config.yaml
n_experts: 160
routed_scale: 1.0
vocab_size: 2048
max_seq_len: 256
train_tokens: 653300000
max_steps: 3889
Below are experts of layer 4 (counted from 0) of a mixture-of-experts language model. Rows are named router (the router's row for the expert) and show model dimensions 0-63. Each number is 200 + 30 x the weight over its row's rms, rounded and kept within 0 to 999.
Before each expert's rows: a language model's description of what the expert responds to. This comes from a sample of Wikipedia text that the model never trained on.

# expert 15
What it handles: First pieces of lowercase words following was, to, and, not, e.g. ter in terribly, cer in certify, str in strings.
router,197,235,187,224,201,163,196,215,222,198,188,276,178,183,185,233,214,186,194,173,253,171,216,213,134,183,219,180,224,209,235,207,216,178,179,239,225,211,137,223,145,248,174,259,181,247,178,191,234,250,221,203,196,232,241,228,215,212,249,183,212,232,235,221

# expert 4
What it handles: Field-label tokens and coordinate pieces in infoboxes, such as Water, Members, Established, and digits or ° within decimal coordinates.
router,208,175,159,150,204,227,167,222,233,191,169,205,192,194,214,194,169,188,161,262,201,258,194,202,224,176,194,165,246,181,219,198,143,211,216,184,179,176,219,258,223,177,237,220,207,240,180,246,214,233,165,165,193,180,189,220,218,248,149,222,175,211,226,157

# expert 28
What it handles: Spaces, short abbreviations and separator rows in markdown table cells, especially sports and election headers, such as GB, W, L, %, |---|---|.
router,252,185,216,164,232,185,163,195,192,163,166,179,178,208,271,211,214,186,120,196,202,248,206,156,264,192,172,235,183,184,214,200,212,170,218,169,213,182,221,187,172,242,235,182,222,166,167,176,162,217,190,146,211,156,158,205,183,194,254,235,179,218,153,175

# expert 56
What it handles: Line breaks ending list items, plus stems like elec in election, studi, politic, Sci, mostly in lists and election tables.
router,225,190,214,176,216,246,206,192,185,177,215,201,253,234,230,163,175,233,254,160,211,199,208,174,196,242,177,237,213,219,201,153,255,164,226,185,260,170,166,198,224,228,176,201,148,183,183,183,155,195,247,225,212,233,204,210,160,236,190,223,194,226,219,192

# expert 33
What it handles: Opening parentheses, colons and digits in infobox fields and stat lists, e.g. Champions: X (4th title), Podiums: 0, Website:.
router,184,215,183,226,218,183,202,174,198,241,161,202,233,163,217,205,202,201,226,207,204,247,194,166,182,222,189,238,223,206,178,203,190,226,203,220,178,158,221,218,132,211,197,193,211,270,208,214,174,235,208,206,187,197,189,214,171,224,139,202,270,152,229,179

# expert 59
What it handles: The -ov piece in Slavic surnames and Soviet, country stems like Russi, Ital, Japan, plus raw bytes of accented or non-Latin script.
router,196,166,251,183,168,217,154,179,184,202,232,216,175,237,235,234,183,254,250,160,166,219,182,151,276,188,257,223,207,207,170,186,176,204,214,241,230,171,138,192,199,247,235,219,211,172,259,262,180,201,184,161,192,191,249,200,171,200,164,238,253,193,238,199

# expert 6
What it handles: Short word pieces right after a prefix like con-, ex-, re- or at word start, such as con|d|enses, esp|ec|ially, prof|essional.
router,231,171,219,153,180,109,228,183,221,177,207,241,243,247,186,188,188,215,240,152,193,136,204,224,182,208,236,204,231,185,212,232,203,265,202,205,177,206,151,201,170,175,205,226,166,239,162,173,177,235,236,209,251,202,188,214,229,172,265,138,231,214,231,151

# expert 57
What it handles: First capital letter or piece of proper names, often surnames after a given name, e.g. W in Wallenberg, Cl in Close, K in Knapp.
router,211,208,208,203,200,183,258,216,249,191,230,226,151,208,207,216,178,157,212,155,231,221,232,221,187,148,254,196,191,225,187,230,182,161,226,167,242,144,154,217,152,183,228,233,150,241,212,225,167,146,185,172,184,181,179,150,227,134,270,211,227,195,178,157

# expert 40
What it handles: Punctuation and symbols inside or after numbers, such as the comma in 55,075, the colon in UTC+02:00, decimal points, km, $.
router,238,200,234,199,232,201,161,227,213,204,183,160,221,211,262,163,217,206,254,256,234,189,201,183,192,242,225,258,170,177,255,191,217,152,186,209,216,201,236,164,215,201,169,262,238,144,218,207,266,266,151,217,144,215,228,222,203,172,222,205,196,201,198,137

# expert 55
What it handles: Pieces in dash-list infoboxes (biology taxonomy, genes, chemicals, vehicles), especially comp in component and compound, plus field-value starts like Loricariidae, Doors.
router,222,203,191,137,213,215,159,187,192,221,224,227,178,184,208,259,238,181,176,236,233,219,221,195,241,222,242,211,239,200,153,222,241,258,182,224,155,158,187,185,166,164,204,239,236,227,223,176,211,227,145,148,260,186,182,237,198,213,216,189,203,203,211,208

# expert 25
What it handles: Word pieces f/F and uc, ig, bl inside words, as in mal-f-unction, land-f-all, Str-uc-ture, Eif-f-el, F-urman.
router,194,219,221,173,156,161,176,192,225,217,252,166,219,153,196,236,206,217,211,167,189,192,231,222,207,184,190,201,165,166,209,219,216,222,214,264,172,225,189,216,207,169,193,169,164,209,184,200,215,196,215,197,210,176,197,227,164,221,189,203,206,213,213,198

# expert 49
What it handles: Indefinite article a/an and count words like one, two, several, some, more, other before nouns: a few, a second, one match.
router,254,246,173,221,182,189,221,179,174,150,125,191,266,237,228,192,280,204,168,245,219,167,181,172,186,184,238,227,202,179,189,227,165,211,253,250,190,221,236,157,220,176,239,231,200,196,232,155,195,229,208,239,176,260,250,208,168,210,204,158,154,223,189,224

# expert 31
What it handles: Word-inner pieces before suffixes like -ing, -ation, -ly: minim-is-ed, aggressi-v-ely, possi-b-ly, real-iz-ation, im-per-fect.
router,187,208,194,164,172,188,179,207,220,248,182,272,248,221,266,237,173,221,160,171,177,209,256,195,184,270,175,212,166,148,219,229,198,260,184,197,166,219,161,265,193,202,163,233,200,148,204,181,216,213,226,254,212,234,173,230,200,228,225,174,198,176,216,248

# expert 42
What it handles: Line breaks and sentence-ending punctuation, plus stray byte pieces inside Chinese or Japanese characters in names and titles.
router,213,180,237,174,185,202,189,227,180,190,193,191,195,207,195,168,222,189,215,166,195,183,207,118,197,227,169,221,220,205,185,201,197,219,219,151,201,160,203,205,251,220,197,191,175,261,212,218,183,224,207,208,242,213,168,205,161,194,230,210,250,235,176,183

# expert 9
What it handles: Opening parentheses before numbers, years or ages in tables and lists, plus list-item dashes, semicolons and opening quotes, e.g. (age 64), (2016).
router,154,185,179,230,263,241,192,178,222,171,182,184,227,205,221,235,153,194,240,175,193,259,252,183,197,191,229,205,225,180,222,229,180,188,225,233,166,179,188,223,196,195,180,159,231,231,189,193,222,207,259,221,208,239,216,268,209,240,200,238,237,211,123,200

# expert 23
What it handles: Word pieces, chiefly as, straight after a first consonant inside a word: p-as-time, Gl-as-gow, c-as-h; also Ar-, reg- and bas- starts.
router,242,226,172,263,152,199,229,200,256,195,218,195,192,171,155,246,192,244,188,222,164,207,212,202,186,196,214,179,169,217,188,197,231,227,187,212,199,243,200,179,165,196,232,245,188,164,173,191,267,196,258,189,174,176,174,225,230,260,186,191,250,241,222,207

# expert 14
What it handles: Second word piece after a capital letter in place and person names, often Spanish or Latin, such as V-ir-ginia, M-ex-ico, T-ex-as.
router,189,226,235,209,126,206,179,231,177,186,223,102,151,214,151,247,217,231,155,215,184,152,255,211,209,182,207,215,217,250,177,187,164,226,164,213,170,191,150,222,192,182,232,253,216,146,203,190,186,241,221,226,198,216,226,282,212,193,170,205,186,152,215,176

# expert 36
What it handles: Final pieces of words, often capitalized title words in award or event names, such as M|ost Valuable, Tri|ple jump, G|ame Boy.
router,180,186,250,198,252,222,219,223,190,161,191,142,248,218,231,165,224,174,229,230,205,228,200,202,251,197,166,187,167,193,194,141,255,194,202,213,165,239,231,174,200,218,180,178,220,214,193,189,225,238,204,254,190,217,226,199,190,162,214,205,176,217,168,178

# expert 46
What it handles: Number tokens ending with a space, often the last digits of heights, addresses, dates or table values, such as 162 cm, 30 December.
router,217,180,218,208,180,213,230,170,216,197,179,153,254,207,264,148,209,248,227,266,213,219,232,156,183,216,176,208,251,215,188,193,153,221,219,197,200,161,246,169,204,213,184,205,168,230,215,204,219,169,180,189,141,215,183,235,225,210,234,217,168,157,194,162

# expert 13
What it handles: Line breaks ending rows in pipe tables of stats, results and elections, plus cell numbers and row labels like Total, Year.
router,214,182,191,193,225,213,182,200,182,151,153,188,195,149,226,193,257,221,153,201,209,221,167,205,188,215,194,220,168,173,186,189,188,176,212,234,245,200,230,203,192,216,204,184,162,233,121,189,152,197,169,156,210,186,220,236,137,242,245,218,175,181,167,181

# expert 48
What it handles: Adjective-forming endings completing a word before a noun, such as soc|ial media, Analy|tical, Vis|ual Arts, coast|al.
router,217,204,186,197,196,170,187,228,212,179,160,171,191,270,172,152,185,183,247,208,170,222,202,193,185,176,172,198,158,192,161,214,161,182,198,223,205,203,135,154,235,256,259,172,175,170,170,172,211,222,216,188,213,218,149,236,217,196,171,165,192,196,173,226

# expert 37
What it handles: The word the (and The), plus possessives his, her, its, their, this, after prepositions like of, in, to.
router,171,243,174,155,228,237,187,169,189,186,160,159,152,150,220,176,171,156,208,246,219,206,163,181,233,152,208,201,173,212,174,193,163,231,216,218,156,196,199,95,186,184,226,193,166,221,220,214,175,165,214,243,234,248,265,166,172,243,192,117,185,216,208,212

# expert 29
What it handles: Opening stems of ordinary words right after an article or preposition: anc-ient, disc-ussion, occ-urred, Pl-atinum, c-ar; also -anc- in allowances, appearances.
router,175,213,258,198,211,172,178,217,188,213,265,251,232,178,174,190,177,192,246,224,228,152,195,210,215,210,181,252,164,191,221,206,149,218,227,232,195,207,191,215,187,171,207,232,198,205,192,205,177,226,239,174,264,188,238,187,179,205,199,235,211,275,251,176

# expert 62
What it handles: Short vowel-initial pieces right after a first consonant or syllable, such as em in element, op in option, pres, des.
router,188,275,237,216,182,194,254,213,224,217,228,234,173,142,226,207,208,176,199,210,184,197,201,219,204,250,219,153,185,239,195,212,206,249,203,211,190,214,160,176,253,171,224,239,192,176,160,205,163,221,188,171,232,220,245,177,211,227,183,167,169,223,221,202

# expert 8
What it handles: Opening capital letter or first piece of a capitalized word, mostly names and song or film titles, such as I Feel, Terry, Heinrich.
router,176,192,183,251,169,211,235,234,201,161,224,285,230,190,214,230,177,174,178,147,236,172,246,216,217,202,222,220,208,203,168,169,223,182,222,165,165,137,159,244,170,189,172,225,177,224,187,167,182,160,152,241,241,176,207,201,236,134,196,237,218,290,219,172

# expert 0
What it handles: Articles and possessive determiners before a noun, mostly mid-sentence after verbs or prepositions, such as the, his, their, a.
router,166,178,153,201,243,193,236,177,231,175,162,166,216,182,230,152,188,147,227,224,203,197,165,199,215,180,215,173,155,193,138,213,215,217,196,225,171,234,188,134,229,224,218,220,205,217,215,192,209,204,199,271,238,226,222,168,180,238,233,142,160,226,184,198

# expert 60
What it handles: Pipes, dashes, and colons dividing cells in data rows of tables and list items, as in Newsweek | Solid R.
router,179,213,223,226,168,229,221,187,155,145,203,190,174,169,190,186,161,224,179,196,257,190,193,189,182,204,198,174,185,201,199,165,167,139,197,173,207,177,218,211,216,194,159,170,195,183,249,169,240,154,205,232,244,191,217,224,174,230,197,174,178,250,165,217

# expert 35
What it handles: First pieces of capitalized proper names, parties, organizations and nationalities in titles and tables: Or-chestra, Republ-ican, Un-ion, Japan-ese.
router,148,223,244,165,220,220,264,195,180,211,217,238,186,216,176,196,192,201,208,177,237,199,186,276,248,172,225,163,152,252,191,189,182,190,193,224,243,167,180,148,176,228,132,241,189,140,213,213,195,181,232,206,192,163,211,221,221,172,217,199,199,176,226,164

# expert 11
What it handles: Slash characters in ratios, units and table cells (n/a, 7/10, m3/s), plus backslashes and function words like not, only, also, can.
router,197,222,231,115,166,228,205,228,186,217,113,196,207,210,179,179,146,187,241,172,187,230,170,218,222,153,174,203,166,173,187,221,228,178,245,252,196,226,231,218,243,198,236,205,253,218,173,184,192,194,149,214,173,152,195,241,227,220,210,183,180,188,244,171

# expert 20
What it handles: Middle pieces like ad, oll, itch, ook, ood after an initial consonant, such as Ste-ad-man, Squ-ad-ron, sq in sq mi.
router,203,243,214,202,220,227,217,155,243,197,223,188,215,237,173,241,183,209,178,156,174,184,211,231,216,161,180,213,198,183,198,155,249,193,213,194,230,143,189,220,229,200,190,173,190,182,211,166,160,166,189,203,246,199,226,200,198,168,151,214,187,176,177,175

# expert 50
What it handles: Closing quotation marks after titles or speech, percent signs in census figures, plural endings, and there or people.
router,217,183,229,242,224,174,190,196,183,194,132,175,202,190,184,234,220,188,259,179,181,229,230,151,140,206,232,230,219,133,205,147,140,191,245,171,187,231,219,123,147,235,238,193,252,181,250,192,176,191,151,183,174,209,165,191,126,249,198,238,204,206,188,155

# expert 21
What it handles: Mid- or final-word pieces, especially o ending or inside words like veto, Illinois, piano, who, plus x, ut, at.
router,228,145,207,185,209,231,250,256,233,250,202,159,210,207,195,227,145,258,217,195,216,223,225,193,139,161,246,232,211,198,232,212,176,208,144,183,231,157,232,244,176,259,186,251,187,181,195,232,189,194,160,209,268,211,157,183,211,207,177,197,221,203,214,232

# expert 7
What it handles: Raw byte pieces of Cyrillic, CJK, Devanagari and other scripts, plus Latin pieces like are, ft, es in foreign names (Saumarez, le-ft).
router,254,158,213,211,186,197,198,166,232,259,225,232,197,134,186,203,207,184,211,151,210,205,211,219,209,214,182,199,202,165,174,214,173,162,169,203,182,159,220,226,194,196,220,176,198,154,203,184,168,228,185,262,139,183,244,220,209,152,195,241,217,152,109,223

# expert 61
What it handles: Word pieces ag, L, rec, az, enc inside or starting words: Voy-ag-er, encour-ag-ing, colle-ag-ues, ag-ain, L-atakia.
router,214,224,213,179,223,245,229,189,187,148,232,151,196,165,169,224,218,229,196,215,184,163,237,193,216,167,173,160,170,138,187,208,185,179,231,190,212,200,199,252,237,148,249,160,207,207,191,179,243,232,174,179,181,262,214,183,276,191,171,156,224,218,196,179

# expert 17
What it handles: Opening parentheses before abbreviations or glosses, and Latinate word pieces after pro-, ex- or com-: pro-per-ties, ver-sion, ex-peri-ence, acc-ording.
router,197,214,165,239,235,207,191,178,239,194,146,196,205,206,219,199,128,178,218,154,201,265,187,179,173,246,204,212,246,209,223,195,178,225,165,177,150,173,130,173,194,245,194,178,231,251,183,171,197,233,211,221,215,197,202,210,218,195,230,180,234,171,141,213

# expert 12
What it handles: First piece of a word after an article or number, common in sports and ranking text, such as am|ong, b|ooks, mat|ches.
router,241,239,233,183,192,202,189,175,200,243,134,241,207,205,191,177,227,236,199,158,239,186,232,184,195,198,220,167,177,222,247,184,246,221,249,162,204,159,162,148,195,203,160,215,215,211,171,215,154,225,222,202,197,227,232,179,189,233,190,229,191,205,232,227

# expert 39
What it handles: Pieces such as ol, un, ab, Mon inside species binomials and proper names, e.g. luteola, unguis, Elizabeth, alphabetically.
router,131,199,187,190,209,245,207,240,193,197,237,240,187,182,163,188,142,174,201,138,174,207,222,260,168,231,228,197,182,191,129,220,167,201,155,245,194,191,173,249,221,176,136,289,194,193,239,244,168,220,149,173,182,160,145,241,199,192,181,178,193,198,188,190

# expert 63
What it handles: Capital M starting names or acronyms (Majaliwa, ACM, Mid-season) and internal th in words like nonetheless, anything, mythological.
router,182,246,198,218,206,220,202,190,227,234,172,164,228,246,134,211,249,184,217,193,243,153,231,152,173,219,193,263,226,160,183,256,209,148,188,208,191,203,244,210,215,179,229,176,221,207,196,195,257,214,154,153,245,197,248,178,187,269,189,199,211,183,189,138

# expert 51
What it handles: Standalone numbers followed by a space inside pipe-delimited tables of results and statistics, e.g. | 3 |, | 10 |, 42.
router,228,154,207,170,216,232,220,162,207,200,177,175,218,199,236,202,230,248,151,231,224,215,212,215,172,201,199,181,193,191,195,199,132,163,209,232,264,181,230,205,143,193,200,161,139,191,162,153,179,205,199,172,240,223,199,247,148,211,239,221,172,205,182,153

# expert 27
What it handles: Prepositions, mostly of, following a noun and preceding an article or number, as in median income of, Battle of, period of over.
router,158,201,185,199,224,165,154,217,166,207,199,175,232,232,229,240,222,148,128,291,181,250,159,140,136,189,182,159,176,222,202,195,212,205,210,217,176,205,214,162,196,211,171,187,186,194,195,183,225,251,228,175,143,277,228,175,199,220,199,173,161,152,210,203

# expert 52
What it handles: Final digits of years and numbers with no following space, especially in year ranges like 1987–1989 and 2011–12, plus ISBN digits.
router,179,219,158,254,203,181,167,158,119,192,204,255,177,192,209,167,211,237,235,176,185,229,171,175,217,160,234,192,240,198,238,234,200,146,179,211,241,178,218,190,215,182,182,243,187,185,202,229,162,201,173,205,198,185,170,205,162,152,227,193,223,202,188,223

# expert 1
What it handles: Short word-piece endings like t, s, it, act, ess, cess inside words, as in Car-t-agia, Ac-t-ress, themselv-es, suc-cess.
router,154,180,147,174,234,174,207,191,200,184,217,177,189,204,211,202,255,156,177,184,172,240,192,230,262,237,187,228,199,244,237,152,187,234,175,231,239,180,201,239,216,184,250,162,244,193,229,216,187,216,212,246,217,295,246,248,153,228,223,259,242,177,238,189

# expert 18
What it handles: Pipe marks opening or dividing header rows of tables, especially after section headings like Final, as in | Rank | Name.
router,228,238,198,137,116,170,262,236,167,198,131,183,197,215,199,166,211,222,141,196,211,222,184,205,232,199,148,179,205,179,162,173,189,188,196,146,207,197,228,238,159,219,226,207,187,219,211,241,209,237,183,237,246,170,221,159,190,221,143,208,193,247,252,224

# expert 58
What it handles: Prepositions after a verb or noun, introducing places, dates or groups, such as in, of, on, at, from, during.
router,193,181,213,208,203,223,213,186,139,152,205,209,226,202,253,186,205,214,206,235,183,203,225,147,176,164,207,190,207,211,205,211,200,234,243,236,229,234,222,209,216,233,164,145,208,232,229,185,215,208,282,183,153,217,230,174,222,190,250,186,137,145,220,228

# expert 43
What it handles: Word-internal pieces ar and en, plus ten, ven, Bar, as in Cad-ar-so, stand-ar-dized, Cl-ar-k, Wom-en.
router,204,209,171,196,162,180,180,153,216,210,241,191,165,185,190,172,239,238,210,240,176,246,172,211,173,203,227,176,136,182,209,195,183,202,172,210,176,238,156,193,162,197,180,223,223,217,201,180,148,216,199,254,200,239,217,189,220,244,265,159,221,169,215,231

# expert 53
What it handles: Single vowel e or short -ne, -me, -ame endings inside words and names: Susqu-e-hanna, Jun-e, vid-e-o, Brisban-e.
router,161,207,180,221,237,244,228,197,170,204,244,201,219,169,168,252,213,183,208,228,204,183,157,234,154,200,207,189,228,221,178,179,217,152,172,220,159,130,217,198,237,217,241,203,171,170,246,179,181,188,154,193,225,183,231,227,190,229,205,183,219,200,133,159

# expert 44
What it handles: Copular verbs was, is, were, be, and colons, semicolons and opening parentheses that introduce or separate details in lists.
router,175,186,227,183,184,159,203,228,198,221,195,190,193,236,213,165,159,190,165,154,155,242,162,167,185,196,216,185,186,166,253,242,252,183,176,139,188,191,223,232,200,212,204,179,190,205,218,166,205,183,209,214,228,174,199,208,197,243,211,172,220,275,194,154

# expert 47
What it handles: Final pieces of place and team names, often in tables or before City, State, County: Sto-ke City, Carol-ina, Liverpo-ol, Auck-land.
router,241,213,151,209,233,214,240,174,215,179,170,197,176,173,175,154,218,199,178,244,178,152,197,230,232,166,177,204,179,209,184,223,181,161,169,185,217,213,233,208,170,200,213,195,197,172,262,244,212,206,203,237,193,195,187,165,209,203,210,233,175,163,167,212

# expert 34
What it handles: Auxiliary and linking verbs in prose such as was, is, been, would, to be, plus adverb endings like -ly and -ually.
router,226,171,211,156,169,193,200,230,193,180,186,200,237,191,201,196,194,166,229,187,253,189,209,251,180,153,186,168,168,144,241,210,232,227,163,157,144,222,259,222,129,202,225,259,219,232,213,141,214,212,189,209,118,224,224,206,184,166,176,218,135,214,236,225

# expert 54
What it handles: Capital letters or first pieces starting names and terms, often after table pipes or commas, such as O, I, Mc, produc.
router,242,234,162,247,200,204,255,172,223,193,238,224,189,243,205,202,171,197,223,188,204,185,243,228,203,181,237,231,177,209,185,224,163,203,229,107,199,180,216,217,181,246,180,261,178,190,161,188,236,168,176,204,191,158,191,192,240,191,173,193,239,183,138,192

# expert 10
What it handles: Word pieces right after a capital letter in proper names, mostly Spanish or foreign ones, such as H-ac-iendo, P-ac-ific, H-awaiian, Qu-intana.
router,205,231,208,212,256,240,204,197,213,204,212,167,205,175,221,190,213,214,192,203,227,190,227,180,214,193,179,223,139,212,171,170,174,210,188,184,244,187,183,227,167,141,211,198,216,208,218,166,173,195,144,233,246,238,194,206,257,216,167,241,214,189,247,232

# expert 22
What it handles: LaTeX math tokens like $, \, {, }, _, ^, and dollar amounts or spaces after symbols, as in $$F, \begin, $4 million.
router,250,210,219,184,180,203,196,183,193,223,141,190,171,217,228,207,164,182,174,221,178,175,222,128,186,229,192,218,201,173,159,222,195,185,191,185,199,151,181,230,188,147,189,202,246,147,223,175,220,163,143,168,185,174,199,183,220,199,199,240,178,209,229,153

# expert 16
What it handles: Opening stems of common words in biographical prose, often after "was" or "his", such as con, cent, care, child, stud, retur.
router,217,194,219,206,195,140,180,192,221,212,253,289,203,155,138,200,188,252,249,168,218,174,201,281,196,225,189,167,190,238,241,229,166,162,186,229,233,241,179,151,184,228,227,231,206,236,206,231,165,203,167,202,238,182,239,214,209,200,198,220,215,221,226,242

# expert 5
What it handles: Interior word pieces like on, n, se, own, ion, mostly inside longer words after a consonant cluster: carb-on, Viet-n-am, Con-n-er.
router,211,176,206,195,177,228,172,162,237,227,170,188,150,140,228,182,257,191,207,149,195,254,150,234,170,201,252,193,216,251,249,225,187,182,174,228,172,164,166,174,257,194,232,199,190,218,199,168,195,242,250,206,211,189,204,152,227,158,200,166,251,221,206,195

# expert 3
What it handles: Apostrophes inside names and contractions (O'Conn, Shankar's, d'aujourd'hui) plus word-internal pieces like of, ver, ever, ful (Wofford, often).
router,142,211,203,195,173,245,156,179,176,198,205,203,211,216,202,187,147,162,152,200,150,154,142,210,216,176,163,228,174,187,208,193,142,187,264,174,211,256,249,206,249,205,172,225,243,163,199,194,212,246,145,157,197,208,219,256,250,181,229,134,197,150,206,166

# expert 41
What it handles: Word-opening prefixes and stems, often after the or con-, in abstract vocabulary: inv-alidate, qu-alification, im-mediate, commun-ity, def-ending.
router,266,240,215,211,148,169,213,159,253,185,211,291,215,205,177,170,218,239,208,161,171,228,229,210,194,197,178,216,191,221,181,181,205,206,154,201,175,199,162,182,215,167,217,227,122,229,144,228,160,209,201,210,207,192,173,178,161,201,161,180,163,186,274,205

# expert 2
What it handles: Prepositions and to that follow a verb or participle and lead into a phrase, such as helped to, proposed by, fifth adaptation of.
router,216,159,225,201,174,224,158,183,122,204,249,174,237,198,203,189,238,189,207,216,188,210,197,141,167,184,227,154,206,192,200,202,230,219,217,165,176,249,240,194,150,254,189,183,208,217,255,216,192,165,250,169,198,240,210,152,206,187,213,160,131,185,219,185

# expert 26
What it handles: Commas, and a few other clause breaks such as ), or dashes, that set off an aside, list item or apposition, as in was, in turn.
router,185,175,170,217,237,207,219,213,191,233,207,180,162,232,236,243,254,205,215,216,256,209,211,158,156,153,232,256,211,183,247,248,203,216,138,218,161,228,152,164,255,141,156,202,181,185,230,205,238,151,207,236,200,258,201,198,210,222,199,223,218,234,216,214